{
  "d_shared_expert": 384,
  "balance_loss": 0.000804,
  "init_std_router": 0.0353,
  "vocab_size": 2048,
  "norm": "layernorm",
  "optimizer": "muon_variant",
  "lr": 0.00574,
  "beta1": 0.93,
  "grad_clip": 1.0,
  "batch_tokens": [16384, 32768, 49152],
  "seq_len": 1024,
  "train_tokens": 293800000
}
Below are experts of layer 7 (counted from 0) of a mixture-of-experts language model. Rows are named router (the router's row for the expert), up (a neuron's input weights, with its number) and show model dimensions 0-255. Each number is 128 + 24 x the weight over its row's rms, rounded and kept within 0 to 255. Numbers have three digits each.
Before each expert's rows: a language model's description of what the expert responds to. This comes from a sample of Wikipedia text that the model never trained on.

# expert 36
What it handles: Election table cells. Empty cells, numbers, years and party names inside wiki tables, especially election results with votes and Total rows.
router:110183137103123131128127144102139118163156155087142156121122107127131122138143109132116101098150132051091138117139127119118141133107151158096078129155104119148135125136137077167122193124116114147173156117127113165162145126125129158150135130155152139113120116092146109149133166108127103122105091126141127076108119126123115126131132118130110144097097160146164145125144113169122154167150054163147104082134074151133149135133126120104169144120120147157101135129145139109090100079155123130104173099113158141156123090100142151133169134121152140124095135112116147098110123096163111105141129150110111147118146167117135137141137137093094115159102115102116119099098110131124165151140142136170158148158093130141127138131162143113157128116090199108171085125142119116168134154086143
up0:084145181096118148168113114117159108129107096106125121134131141130108137108134104115162114182164154111124143144126136115122115136123092159110148157142117102127133084145149123156087108140107147157139165164108128152116127130131132096160122107135126126104108075158113107157091077082091145105110108088119142165102129133117148161118134121099175096149107126125160128130144150174115123138135110129124121120114134171140139109144158165149136143129143138160115120104150178129125123102130156202146128127126135142112075075120134109129128111102168108146107119117139086129118113142161124128066163122096114101093136125129110142144097099155110148157127141133088117150089133142157188096153147159113135087140101083132176161113152137133105091175097117118130116127119113110158166127132166
up1:150114121095153127130112136139126141153158166145108111164107139122134133160128149130116169155154103152098162159133141132108098092138095147120104165141088137156157118141131119136121092125098171110107136070085094168150084163100086084130120143134195104086123155153154139130086152120129128093112108146094106098121161116092114139119164146110128134077152087099152125140145153114099148149137104143166158169137096153129106105113142141101157112074109136133118112169125156114119151137117097140120115136093141140158113193138123154162134094100151136130126128154160130138108077130131108102136149134150098140114144164129122161115122131128107119145109135130084121144074135128090137170124112110111100148143102128110146101116162151106108173156132128153158157159129126116126113079112144
up2:134139146141153128153133112106086143076102123133128144117109087131103149158113137151130117118138098122174150161106066130126148123131104151121102129164120141162189141124132105176118130140081117158166073131143175099155136136134139129122166133124113160127116135127113127075184148105162127153088082137101148107152126122086123109104124142103139119129136145158144177110143138085121113152106119156132134143144099157141127156115134111139137142124125182144155156092119098164141164084128112131124108099096087115091123120148197166116147148092106147118142143106112127162091113121159132152136102183131125148130138142153116130114106114132096150143123126120101146115119106102117121157143120136084075124124152120095080140137113150090173141101135103124084095126100093123133127121149167

# expert 50
What it handles: Statistical table and census cells. Table pipes between numeric cells, percent signs, semicolons, and verbs after percentages in census text, e.g. were vacant, had children.
router:139141116082154145132145111088102098128141173078140166162112072145095098136143122138147112131093167096136167142159106189125143119146115168140131088159138139124149170119126104117120139097124091132115137115150101121102116134110132093140146144137126154168109100093095125130136116113136135110136132146114150083117123136100108127133107126190094125159117139129128102124157098158159152129142081167131104137119104150154160094145107083117118118081105130135154131131133123091127108112154105097093154134141180141166119148111137103161139143153129111142124145114134126153132102161173100127155153160128089097122118170122136099142139101088118103165100063100140144125129120151133147136149103152156134176155081141154134150130153162111126137152112169123127140101105077154109082133107113
up0:103123133140138122138109110106167131115095162138088131132099167154133132091156125119098144128144145035147122118111121112163166143082123117064101158151138157138140135109102129122158120151099163129164133156144164111137129140153133105137144085162074109110128155165119144132108112118120188124129107179134105111125134100104158133085156092103122127158091162144095168119130142106142130131129129137167123083126108111090125117123133148133058131087127148139101099123118136106154125098142123132083119179135165126117152138106133151142118136152141119167134064121175121158111106135106107146127150136098104115169125114133140134101148119128148090148147144128117124190123103115155150097103120115114140145159156109146105070159131126137138146076127169125124126120136104127149132145140126
up1:159142171089143126150129131091115161132117136118128088099156161123137170068148183104112094159101097129119090112134142133109130106139125129166147124149128103162116144144153113119121124068164094112169092142153111130117104114116133165103084100166108078133144156140118096107108099120138126153075105117148118144148131130063151125108095094156146096136121113127130165157167116104134144159170135107182110088142147129150146105117152102154117165126110101170119098084145135144109121126144115132132144140143140163136112099176116152099117139119129128153176149159093095125117093145166136125165134125121108145130102117107142155125133070133104084151108085142130136136114128164109155144131137100106142132144141103096154086129129128110160116123138139151136133162120139148120143139132071
up2:139128119135141145119135112170150130161148075167130138146120096146121114128104143115134147168106144127079159111099115106106122094149148111116139127102121154121099131137132136084092136173141136142088129129129099121129078153078166138097156138116124151128137107119185122155128109158125130133120141112110130161148114139080112125136131127135119099141162150097093132124202105119132157143132114114118134159128119157089147158129145125126104148143116087144112158121135154144148119102140157128118169126154125089130151151151109118108155149128153121111173109143119060129127124139109147103111146086139094104111118110105155096093139071120134129084152160124133119184128130161102152121184139121123151143104160096133138170098105094095108105098152174128143102133141076142067082167145138

# expert 38
What it handles: Table pipes and digits. Table cell separators at row starts and single digits in numbers, coordinates and vote counts in Wikipedia tables.
router:126183079104143145119170094125113112161129170089132140171075073169117131128118113148157148083114140103139105111165103120119126150160126185129064090159136113103115173128151137147142119094103067098135147089127105121128139136124099087106125147142176123118122109086138163088114132131107142118117153134112151126133150122129134107136165086184123147143119115155154099134168156141150137150166119140103129109140124107148110122131149131091096129116121124148139099100122147099113157083140150110082127141156186124137135138117155096175104142145136121122116145126153103143141111125176131131140117130144140096109138141135139113140121118076143145135115105110117124131164097091168177145131072085160141154162098121136141130113151160093114119127120135180135120117122116115123131123108109
up1:159128098129127089152100134110092088137117078151139123134112132132143124112153141163157124144125148096120131144160131156065129164129100105135172142122179123132127104144116140137112131130143117135151128126138130129150141128128150100095112146118097130150093117110076138125128148109122124133123103141159089127110085132128133154156120120089152143156098134119159131112131095117162122101144094122115120132139134072126122098161139067149194114144094150147141185122103178076120126101165118094140141112114179106136186065167078128106121133141176100153147131120165115139137149109147093146178157116082140142103117140140111161173148124184129112170141090119163105149092122111106145125154131108111125155134124124125108119134128094114142104149148080100115100117146139131151116125126109
up2:132137122126107140131139187095117120107126111124127135101125093160091157131082124172118129115138160090146134142133121104101161106116122135106070153115150148123163115116130117167124120101106111093115195120111155142186100154146156122121154182118113133163168131098108092136111154174148134092086079131174115113166092139082093109137104148185124139172149148076133115153142134116147128130157123145148126109134191107145160136130131093145127115153112131103169093161132146125083089104125098140121111101123147127119129079118114172119166117129127152112143127131131117145127148134104113111156121130150129098139129171151129132151149119100108144100143133104115152098102107118150156117160121109097157150142110140118139096120151119125126148118122150093165113102138078144080112151154098
up3:107128117102131185109159115148147135130086142137098104152154166105123123114109079109134122156133145094124106154174091151149111067135138114146118105142106127110169192106156113143091132176115100103123106132137104125118142131118117146168119104127128150138151153137085148129132115115136112149129120148118092169077120130097169131088099170125138094153117173130100129150130082081155125126135163138135152113154135143114144090131102127095176118114134144158145097111117156123088085138158105113092137163116155167124115150156098121128172084154098118136093143097127165152113103146164080122132156106111145120148107136124112147099152113127170097145110106156129132093125113150123168169131160132140137169136128122123173124149127162131083101106131131091168101117118123131125098129110134

# expert 48
What it handles: Foreign name syllables. Mid-word syllables of foreign place and proper names, such as th in Scythia, ph in Typhoon, ze in Czech, al.
router:102120132116136104188130136137135075159155141109098140168153140132111161128122148087131139117146094115124128110155128127148126108158115128136116116153153100121162172133147073116124141097121125102106184127149093163112089138152134105191142133134130133108126160117123101115169101113090152113134136144142141124091124148170110166118158084122140156078155104115124110111129109119177157123122090118136136108149143148131183122120129110119154120100117100144110094097141138128130116144131144127089158100138165112171140131068146079137108164113110117155135160120132097122107111121156135163175127128129136132097111140077135142196127131125110114128082113118097144133114076120137110110126081159109138152154106154164118127155135125105142147146090124127172064153140110154121100121094150
up1:152141096128143136152104099151080088120121159119152121146127140108159120141102118119136122160186125116144126107124153174079133136150169119122110166150160114092102139098179117146167106109150135164149121134125110123128143130110101118130127091116124146161129115133129101138109104120156140140105128122179125104111136154064103121142149135089099109117120139086133199108128150072135120131118116133168128138135135160129136116142140072134116125122113175165114117142114112140147096147164109120129137121080144120137092112090139112143174117159134126119174138122100116156109142142169159114099131126117162088140176112126127091161140140141137162155077098156087135130138099133124116122133155146144170091124129191136122142133110133091167118094097140112104075174145098100090115135120118
up2:069147127097168086167127123096095154137125142132152099149133180135124121121139111104144136099155078102146115113121111126108073105109140113146115092052145126124110124078149094134111130115127092135103187089132127131169119152132150120136150156150124138101140118120160141149078146127156145134125146131135126133139140115123127127125151130114162143113152116116131135090138064100113158150112158163118167146147129153116111121122162085119133112105152078130109131143150105140102082120123118123150125156079179114144152114097177134146146103143149124151103149106157153173144167096141120120142103153105137099108109093108165126151132118145089147103137149152099133087115111144141130135131131138084142187142131138137121128151137125076196142165142168128131137151100122086126148120126126
up3:084124112135148099111108170126154139198105106093123140144109102139064113137143114140127127154157146120128104145136115161118093109113126107145096115126142103105156117135146153138136092123124114132128174142154141104139129132136115184163060140144146133129146111124130105113105124129153093126121110093126108126162114115112108116144133129095126141140125151105097125149132064123129153120126100079152143106152169129160101062129129153152127164122134126120120119121133116099167098136143076150100168166136144132130159117125150170115107112132105174111108111105116132122148072145132127152160096153158140105166125101078115111148136119134133149113089180077153138158097099117155143162171128129179178134123104100144138177108100160125149125186133127110152109150113112132113107143116129

# expert 1
What it handles: Capitalized name starts. Single capital letters or short capitalized pieces opening proper names, often after pipes or commas in lists and tables, as D(isney), H(ong), Rich.
router:112130111127152121126143167115169111128170134078053165118099093103119116119133121132145113126155120136106096115109085126116141108092124158120086074167174112139138162122106114143142153131078114159131198110149135106156148164106106138132102112188142178114121148141114152123134130120141147128103119148107143115130121129146139135097105059168082138111105148120134116124155105120121153126176117138135128111148121128148173144105113141106168163144186153130115108127138134083106148106145145154102171125149156096111121148122169114139135152135106150108088168110149108129084110113156094153145100172141099125150135136109166137133124141131129156117085124106130097119116097115138182153129131120124176128126146116131129156126159148069134151149110171145145134108109110125122111112132141
up1:150177176165096155135148138119113133123099172105114148122138154193137147132125093122107140095113117137075140113128098084099099089119117140118118077138130129193143126111159164137135114147114120124082122111106120121122132149111130128171130137126125140161133131194129168124135139142167142152092126114097105183126094138141133167149124142122166083121096142157160147164097092113159118132144140111106130134128123110113141097146124112109135084114132106122147139129102175113126138132149069135131149149108145080122125181155123091150111126127086156154130093124131075086119105128117153107114115172112123148126123143116156159125125141134168148136106103111088149189162149097132140095120095137098147136132102126148107159087108138145091113145145162114144114099142084131111121130139128
up2:140160122114109095078155179103125125124119144135092161086122139143175150087131129114107113106146159150107129100129083133147129112107128140147110103152118144129169154128137137112115135126111101125145145105129140160142151144116147135132141131121087100122147139141073102163140123157108144140150129121151034127101113133122116135133111113145088170148115091140120127186126095112145133165114108134127127111147151099089121141068106115134180095128173100080141116096129129145112130143110145074106136098154119122108132157157174094112165149162175132102109154123121132129136121100165134179121054118128151098089141123124154127137122147116146148149095132126142096156112133097153177136147127094125103151165137132132093156149140105122122108140143145102121117162110105176129108143112156
up3:106127129130117100140110138128122138160125095153071153084115158126145109141131174126142138092127091094144159129144131159098098120112106110133124114104161100130136097151145132114162131133074101157200132098098131108142126160128142137088077120149149124115117099092118130120092096134182164093144087127127097141137158121178133085167149120094135140092114126113122146126104133131097137126136107122134138134133092125115150142122121134172130151146126110159142100125113142126125144156135173175141116163156178142149114146115143105154166128129155117097150132169123080162125150093078136144106162120159131129129120146132117153127083087127115142158130148125203145152067164159114133131161115085130122146151112115142131145103132154145074092151134089121142134099111098129119106129132115

# expert 59
What it handles: Initial letters after articles. Single first letters of nouns following the, a, their, and similar, mostly B, M, C, F, e.g. a M-etaphysician, a B-Sc, her Ph.D.
router:154115105107125126116160153136144105137130148107095106146108126143137153144141109116135133165168125131128119099159137151087127094135132124143141090141155114158105112097126163175108164141073114131117177103144127138145158170108087090119165145194151128102122123123119155147104138116118150106175133125136139109074105120149129126133126090159125102109089153117115154118145119128148132160157089179139116111134128118110117126132112175081130126104146129129143125085146123112171165135133142143108211112107131076147133162131135143150154127151147154097110149083128127145092120168131071167137112143093094092138083155099129095153128135092116180120132091119125138143132113139150140116127129116139141159159127112164131102187157140079113138125133136144172127103148097125118119132093112
up1:100095116120113149144170158106131073154138113129116127137118149124108149142096147089091126171144131149148092136111160132119114120120177104114109164090132133160129124121162107149179115132124103094103142126116115130163131134135133145089098079102137117162129098087118088127172101110107076147119109132143151118097116129144127146117139101173127121119131171110133107124113136116135133110164106104117135162098148117154073104137104126161157127180145145112141084130118137157173133062138123177111138088138118139130099143168139143138146074163122101118168128146116157152135153155138140129125103171156175129167097127159131137117151057123109102103123119163109094154137076143161132150119104173088127138160142110126136121141114156099138121142123120149135116135085098110139137131154122
up2:122142125132102145112129129092101154106117106131108152136118161152169158148131155096119118155106132130126109110104142140127094100144134110132135119123153163116118147127106160142084127121099109125140140111136102113175111156081077172125128142123153169185123157135145119134118091120134125157122155142113169147104140169163108134099125131090164136148163167168145113090162145134125106157108147155147126134138119107105108119137128164112178138080094109105114159088126146138109145144117147152098100146114121118103085162126160084149124127138153156090161143134144124132141169167119123118082131131122115117162132129106134129159115121103138138104159112147165086121094095133149121144149159100113106116145091119190092081120076117116115202105141127125118103117115083185131117098087113
up3:092162157083123107106119142088154110147153109113143076092107126115122157158179133130083113128070191128150097151121119139103118132124100136110122124119115109133126145185164121076111124117138143109145161111146129113158132144153121120140102130135107088140123069158130141123122157128094121100155116110116144117134110131110088128123132128171156143125110139131164121141133155133119109147105159132162173116097094145126109107112138109115156123103133182095144176109160151191099183107178133094155130103122132137101173091107161116136173124095116122135116144121092140105141112153138084130149123164167133156116108155151116133137108113099126130119100084114144147104124152169173113118128109115107159138108110123144132118129091171137138097139152167157131171136125107123126124082114150

# expert 29
What it handles: Numbers in table cells. Digit tokens and cell pipes inside statistics and results tables, e.g. goals, appearances, scores like 24 |, 38, 100.
router:124166155104124129128145126107162134133141187103082143124101096175104121161154161119122150106094157076128133104160119131118131106171106141132079144129149096158127120101100082110103129083119084130120128131147127110131116112126155165149123138121172146120135163113133120137160166120119162105114130116106171105129155093128103106153127086159074141089110110123142075115148099138118173115164087128112078140140134109113130161093120139114154125158101137113123145076163138119174105117115111134105148111142162120147131084130152149122160149139187150160116136116125124095114154138142119104117116114105125123099114096151145118160139121116107132160065127133137118162149120154136123096123111101147126158162111124153095108124165137126152158080111165162108095115103089125107141112104160
up1:079112129129150149103144103137168139138157115165154136138162130135068153081121120092149136091139147140128146136131134131149140073131136135125138105106066107117146137117136107085128100067168124148130153124171115090153152101138175138100124123108104105105087085104145135132118130131128147119163108130159099154134113138123160111090144126099126129073139138119124149096120093164155137147132119103100138144146126130128142142135172172055135131139124152049137134119164159141150159112123111105109139115124154138123159158122111088161115143118162102120136100086154114117158155098127122145122130128166116107129142131150104118131113135099195140113133114110174134159163136120155147121149106157149121099166155138135109140137123164131123105158108123106150132083114108159088084108159129
up2:162119149134143131078139125136156111122149135106126110132080100146119185067146130117143176131154149145152103138109131099137119116091110129146163152113111102138140130110137135137134162103130126109132130139152118111126140146102095106098158145113151122087111167107121080150125161147161136117107112131147138089087103135097126116148154134110112132126115118128125066123185115136107162141145143101110098124126093138159152144113160127117112163142085121081145134117132147163168133125190129131105106135128143102158137148120122134166093100174152131075121092124128092144144133169146133153133107097142081041099079122152168140127123123161154149157128137157128127143123148155137148131115116105113114141152128141155147135074110153090124117079152142129120130197109103136146101150111144
up3:112130126134153100096131099105117139068157146128161101128071099096157131108108160145161079139157111147170146121131096163118158114124106158151133136145110097131119108166163120144188159066193133176130118147122142164117113133159096134108163148096163144159171110117125131138110142118113128116149077133121136120100140081136124156148101105128131158106106096091147093113159135159129097157144154124138132098154158105122127115127156109128133088125132151109146091139118150148090134108097114121098137160094123117142122122127136085127082136145130164139150150122109124143109094137153140147150077171111149140145096138128135134139109084118110122111092136094121128133086148115164119120151103108164161115169098132133104153143104167120124138107131143143105127091138115162163167100118162

# expert 31
What it handles: B-pieces, first names. Pieces with b (lib, Rob, Reb, amb), capitals starting surnames after first names, and list separators like commas, and, ampersands.
router:162134116115124136099177152121120116189148144107113128121146115148107132136119153124134118133145099119124139110145109188108141093154159140120147107165127105128138104092098151156127149121083080135133181118174137139158126157083110128127144161146144145154150134106113098139084158101163176131159151136152157126071135090162150176081113106163120132119101124130143115052114110159133141149175099151118131101125138123101133148111107166099168122107126131115141085106113116106119154131163143124119154093146147127144142142079156135142126144119141154105131157109081093161076130126124112183119111136141110136140108119097150104155115147115094162114086104099121115144127123123119154110145119087148125153160145131124101121105171150128147137088090133145124104112111134159146125101118079
up0:123103114128188157125192149124122087116183132115154140094127157158120139133100160138117119113127155126138118140137110132152167136083156110129124148147115144124113175137118132126089143108048122151122194116110131124187153105112104126101171156148114136130132099110127134101134114128139130127124116206132083102138124122135135114146090132100120114077113117095133138086145129080114121128115162169103129135125102160095143135146155091132129115103119133138126122116141161158150109148135104126125141168109164088132156152145100097110149122152110079136089135153174147164122136108126100134153167146109128119191119115104122095180086135126121107138132083146137180137154106110128124134101112119165143151129103153096124118087149135141106123149109121117121128099131101113152159148109136
up1:090173109099135156139115131120162173140136109101105130118128101102156171161134187121150158150138161150189123147139125151148095114111179169114155125130147112173170118094094154148104094102123093144115120128116134117166131142107133117110120172143120146156118165132108110136128128130145135101098119132105137105123098117118100133065109089155183108110144137129138127107164142093107126106134138182101117142148128112098129115132105155113140158081153130129068116151142119168140176102133118156129132132162136108124124136131110170125118100128143125107170159128087090152123125139149122157117135102140115079171140181147132096148119103149102112109101111126159132145118143131109126145106099117062139144111129146117124080091119124131159163110121057132142132108121106150112132111124152
up2:138145100123137120087143144143128138168125119103141147116102067114104133115090131118146135147144129098125116136120079177115121144130173105080170096096156115162134154148162144167088150135152125157187142128141110142173119196113121132084168140138082108169087114152104086152130137121134105166115135077132147140152105122170174104126137113119116148074162109135115156095121136156155157109124164140135123132122138157144130141147104131140117144139080125152159080152155133163103085131126135150143138126097114104121106112116139136145158093143148110134110136127160077161148125155121125172135089142109118120134138101128146141176121111101106126121095152110130122139084124110105101127097145100089146107133144119134112115141153100134120131088106151104083131144135099123122167097136172

# expert 3
What it handles: Accented foreign name pieces. Accented letters and byte pieces inside French, Portuguese, Spanish and Italian names and words, such as ç in Denominação, ô in Jérôme, é.
router:107119139121154107101181164112106121136163140081122137112100148129132121162156143121120144131157139077118114095119137150146175113139122146102103126134152114120156122122090075111142165135098081151132153118130120120125127124117106131122125121107121123114137133148161133161138104133112134130176160102134109141127117151166131138110139094139117149114120095080155083083128116137130141104175105124118121129106141167137126118102111153107135141084162103142143130099138133089150154123128088160083174085162149104151136144090141151135165129120120123127107157077163113122132066077179088148174093158161135118096147164117153101152090128084112187118092145138113113134148122126144095107132090113143122149111129117118094143100167145096147177127131139147170092138131116156145106101112135
up1:095125061142127146144128144087085162097158149120154117140099135092167177105138115130106110098161098149153107110122134131100152105160156111105123091174142095141154124127115143127117116130093120153131109156112155104167131151127149136150076144152092116163103146162174150110148104157108119137153135105110118088162101144115134109146103103114142134112083066131170090138131110157165123121154116117147106124130154108153150136135145110125134097114127142122161111127119163132143128134141115132091160129131140133131091151127127089080130153115122157116137132134157122139173105102132096125142100133142097124126142145150070123084122116119130135170164144177122132103157111184133156118169137170116082118160133131132148140089146140146115149109122119125113110181135103140083098099065148
up2:148050110156122107134135116153142070107181118146115123168137109103181124119136107125127077070128158154084149118117156138123131136131113145148147124167139149136125145117115132112126119099159133133150160149128100118164114165156111099136115096162169115112115074110123161150174082129103116119124128133139114099154104171153123067127145095129155123137134110118178094140139146156163146129157153111148200127160150103116126138110129166129139116106136124139159110122131159120134120137119100133113122097143166137092098143108156103107142099118124121124074136126140140134102102117113124095160141153131143137138151160110130171113141115066118183145137169129173148068121091117115094083147108102134110143123120125147139084118152131131157127135119135123118102135150109099114123123139097
up3:139124134088095142123139138095092116142112147101119157147159168088159150116093140124147133146138157117115115086123128162118101128101104125111157114133127131148137129145124097125126166081092097151099114114166161156141094143155121151106095135149114153170136075110096102187097124154145138150190180146113065107111105143141139089119157124118141099134139106080143064090115176153122147119134129145148112128142150059162139103141112144133076119121123118104116129143133146132148149155113103150141111160142107144115083105162151112151132150146113153142148143102135155128158117139143125132137115106137106088134122134158156133096129115084153110127071118139107103111133103153185136136123119066128147110098099106153124144151127151106127160146117144108143137153139127147139124173111152

# expert 16
What it handles: Table cells and numbers. Digits and pipe separators in tables, statistics lists and coordinates, e.g. "Interceptions: 2", "| 5 |", "(age 54)".
router:125140110150119137075176139118106129168126175076107127185082091167113121126133108112119148119105150103142116135154120160095140137143135151127093130151168095143122145099139100127148180141115079153110147128150128172140111128118136128113135128122129143099135160094091110105132117123133167104107124108108175119138105109125158079133134088170097171129092144152129142109156126177149142132192107132114133119172141138123104142140119165094128112146099094149106095084132135120101143077156134118108132103147165109161116136123156119163149145149127142110114118132136107116137120132197090108139100141125114140118094112162156132151112142099125136140095120141143117121121114167152135114132078094154132160154084129158144088137112147109152161115096179165138121106088128105096124108138155
up0:170147117126120110103133066161111126136099123136132108097116137149124114103155098132100126147129132094142128105149102158081125129129138101097136122124134110144125134154138114163151147155119111157104166112110158112135117118071093123132130144135119171109095091136104124143163084129131142114145120185125148163115098122084096133113145131139109143154101126130124139149139109122178130145071122184103138126137125096110108153131098095153155120153095147111148113124164087165121095143151096102127155128142133138150125157135152118178139105132113092122121133086132131079162117128151118167133128174116149123174155129124084150098109156122140110127080162075123131150100082129115144137111145100137155136113108172171163153135080138147154152108131125199139086124134096147164117135113163
up1:111135118119154156134102120132146140133147141127120124154119134141084076118145121166112119117135128102098112111158104117124164115147090112130128128148144168102151095155135125108070152133146118132154141150149161099122119109123109176116172118136114128128132102118106143086130161123126119145111150088090129119089181063122140211116117120149073145103100133133101146116100121104134122112149148135120136116165153126119132145149165166101135132156142113121144119134111122141134143122139099086115157128155159123113144106129134123160121119115105138151103155127120140144128113165129087104181185126126125167094123152147118132115110132063114148163121149118162176175129127124157136133077126169118138138148052100097077128101189098146119130165114129129109102160135115140136077111121107
up2:140145115114082107135163140104097075139129114121140155135114152082160128100143158121140121107065124171115123173140125133062140119101131171102118106179137117135125104127109105130103122132125128123170095136163144101135132127150121127142092164145138137106101156178126162125132062131128101128141157071153192158115138150121096162111127093126108127125133107123143118104134125137134113109182127117142138145139096146081089142134139167134137133146142142133101146142130152104155152115099168136099139078097147119103106130161111136120149137138153132124154143117095083118092157153104108155151109129111095157115103105093137066156114136117145120117149173141125129120114115142147130086107175140153144098116116139119106161149138099156163142157120130169100169141122113142110097137088165

# expert 20
What it handles: Capitalized word-initial letters. Single initial letters or short onsets starting words, often after table pipes or list dashes, e.g. Summer, Stephen, Average, Mc.
router:122162173099143112122134164115140123105146128072147163146119110172162112167143131129130132117154151118134112124136120165110131100115127113123083068178109122132130166119130144126127172125130144092160170147104146152163174150135125131116109133182132141100141153107109135133116107104129101091129124136120184084127088114119139119113133098158112158113087138131136107093104134151127094113173102113105135107102141137129172132128132115145183111095147122123106087108128126130126117102159124149099178084141140128116101100104126144132141141183125155120081176119127128100134103095168093164133101131109082073116150161082147155140130146084128177141092107093127137120099133141139122120132081117130150156140135116130123138158165169094152115109083138109149095112141130129136124144104130
up1:136148137098173089126079149109117110126170141134115144128110125151099169117097092092170119066101131137104150102106140121103106134145145143135132086143137087162099131110126146113169117121151111135132128112151113102113099115170124144112088151149107139158126083096157126167150157122100144139150153140108118162104117150149120123092169131177137119106136159151134147130116129159101111156148145118137139141144143095131146106141149140158083070148143117156117169159094151124121145112167135137098158093135154168161128107110145110133126105163148142135077112121096077146096108141148121158132077114165100100130100142133120116132091081139150119127128132113122141085133105118148145128149075145146162125121120132131126154099182130139137096118098153060165116115127126138133117113163176
up2:131120129112095157139159150116129127101103126106139110102151126097141110138152106097137120169172132114162123164115108122116085119121148126111146143157104131135084105113112148145109093065132111109121179187137105161125122128145105121073108159115120124121125109116115083140124120125153190122131108141139135158156099142111129118155131129116170106149118138128125170088102156145154117172110119132073152142135063125105153121142127125130135162111148121105151135106155184099118126136160128140121116123106154100111133182164105155125089076105123143070137104105118135169122108144142103146131134173142128123136099145123150136138114040121136113164136111082105154134136127126142121076124134171148149136175083139145132122157142147125162123106143141127126169134134085139156116132151163
up3:109141116138072095121134150122117126160087150124107142133074100109138117117138097166150151158154142111147116130162107159131131071127127116125155120135119133129139100100182107139125128148140145103154129147100108163165136161140112103112142152145143166096117099114122151148141094166148135128098159149177099133106113137094134131118162134138170149128132138142110123119131155095121133152114087122159128109111070112088101115108079115136151086167118134132108115094121106111117166171175140126129124107139155103134149090126149168147094114168159138078126137079124121151134137152116154173128097102106133113162138128097121163121091139123144141160098111112100161138107164138126107089169098122142169143144098098114127143105091144100137110169120140123069108128137116148154150174116174

# expert 53
What it handles: Function-word starts. Openings of function words and clause starters, mainly wh- before what/whether, plus The, However, about, them, there, after verbs or commas.
router:143146127130176146105153145100087107139091162077152157137139151107133099135120125109177151126131154098113100131161079166070164130126161158131116099166149106159140138133155109178099114124099121132141175096117130183162157138110146104104129130145134115118112175134125130136167147115136165122169108153129139094119069102120135105116172083139120151097159124135133131093127125135145114118127140153123116104109141152111139134134152124101131137122115100152127062073161163127139108124161148152090120094135124098151133142141137162168139105152108121117149141109134098113092120151163064162114098143135123119139107110117195127142119080118132139147112092121138132116129094104126083140134126134133180133125106105162105149137165109146139129108107108125154122143119103125135125153075137
up0:133138152152122118109154130120088160106148151103156157110152166104126120120106095105128144121139131103132083094133119157115160112109107127158146107157137106141130147142166141143101097119122051137093152105129138140147168147098150093105109108151174140170132135181137104183190129096132116117119166110169126147106104124115136095106169088092131164143140140114092136112124098130125148131161128120142131093108142154147153147113160141092123114106128092169132125109152143155143127113171162112131129173140115101100119094144154139137127095117119146118141141117110189100099108154142131133123105155133170092139164143117131122141160123114122140151102107121149173141096100122150104116119129099130146124130162135096087106102122102120170143100102145064105118141074091089147164123111126
up1:134088127158169124090159158117127122162159136119098148116125101142157137146099127095094128086143120131113126139153098142103183139115146139103113138145131130090110123130129114148120128122146109163128099091138151101136145097087145155125140151081126094119124120126146176134094124153124125123100122153116117147077097107114154117153143139107103151101149098125126141153156096146130121129106090165145115169163125100105146133101109155098084216128113131119112071102121143142147126106157160120080152140142119100095141113143156137118145161166097094131126131138123111165111198157108108125106127090160163100118124114117128144167133111164134148150067124128130094079137130122144127115133143128175115124151067120133148131163092144156123135119123153142137144140160109143133100185104123
up2:105144130126163090150138117133154119137103129104150134143107105135128138152089080098156120115092111092148129065138141122119150113138117127098128134150094095111141159093110128130116159165126164122156137118109115105088130128106104107103125122139131134094148064088151156129171146134072139168115131113123121134110108184107135122169116115119157146158140113126139117112124105133143094136151147123126081127124139198132150149147080135145156156126206120145131104115132125172077137150122139126159088116125109135172148141141200140112153148147123122136118152134101063135124126151159156087100157137137101088116102090121093122141132112162103131124144143113118113091109089124169167150102134145149126120139117122172114145139107111120132136102094169148160107159138129137139093098126114

# expert 46
What it handles: Word-initial syllables (e, g, re). First pieces of common words after an article, mostly with e, g or re, e.g. he-alth, me-thods, Gr, Re, Sch.
router:099141116098135166117152121129129107141096157090134152151111137106136099125125124134163111159148119100126123114157120109100141103128134136101092128144122150142174182121153130111125163102117098149154138144125107092152117168113121122114111109134145162129148119105115130108137144122094151137137121128160139118129081127153150114114178088140135128099115123146153111101116139126119140152132138154112092099150096213129118126129151126111135121133143090140136077113147150148148158121174122135138166079138137100140155170108155115124146153100110076107122165098095086084075126131158121127129083131109127116120145127136150074172109121084129124106110082135158110122159140114173127095120151121154145189151093125152150111126145127080137145142131167157161086085116124173084127153122084
up0:087142115155123153110106118152114089083115152115156136141139122119154175167113147133170108111122177119129141103127126140110109113161145142142136146127105102152167102113150137143140112163138164161136109118161093122123103119132123111182137125092126149134149170145092094180139183116134126134129119163141104093142128150124142143107178163111143111129088100123090096170144124089130099140129118132106106105141159108173117157106111115120119107170132116112138142112089153099090092136141130106111125100157159152131151142132125138123150138118143128147127107096128148135099097111147113153088095114157090120112111151141108106113135102135148149153066076113177101105140087113136135171171117108171102160110078142112166123181151151108138122097149116089183143129139105137131105131110138
up1:097120076124160121151170128128112118149125130111071140172100091147137122178096157109147141119138128086086132146140126158132168132135128123103122145100158075134095127168172110124092136121131113132148113122164135138130148091118129125121109144144187172144106117095185080141123116125130125161106138131119162138117112136117125086110123075141140098131116154131109136169095095115148158149115122157155130116135133184117150142137134153127125147119176096162148119102114135191129140133126139100157095122113106109116145111146172131170145128147151076099113126136098086120158077156109139120100080138139138096150196107155127093097103136129107137082124136157149142152123122111142109105149105108106122149102135159115152138111160095137094149139103115135152125107126125096102129164129132
up2:124177146110138124187173132169105145164108115124122123123114119106113107098128107101128083161160157148133117112137123075135078101101138118123124111139098176140155134116084118153111143110153090101154135099122152122149142089084169151130186103134146120131078125123121101098100101177126139150162174153110118164122104135150166116114184138138119159150134121116166130143144145096114095145134145108148150161170123161140137089131118150133164135129113092137116116088087109097114121115099110113141128121127114102152125164153157100133110104130138125188163110106116143166144138109137123080119081147172121124121141124112170141117145140114110122098141147151133088132142114089135119136145152133119121142098141128150089139143152109101115166125115123122118146144162080127148134112101061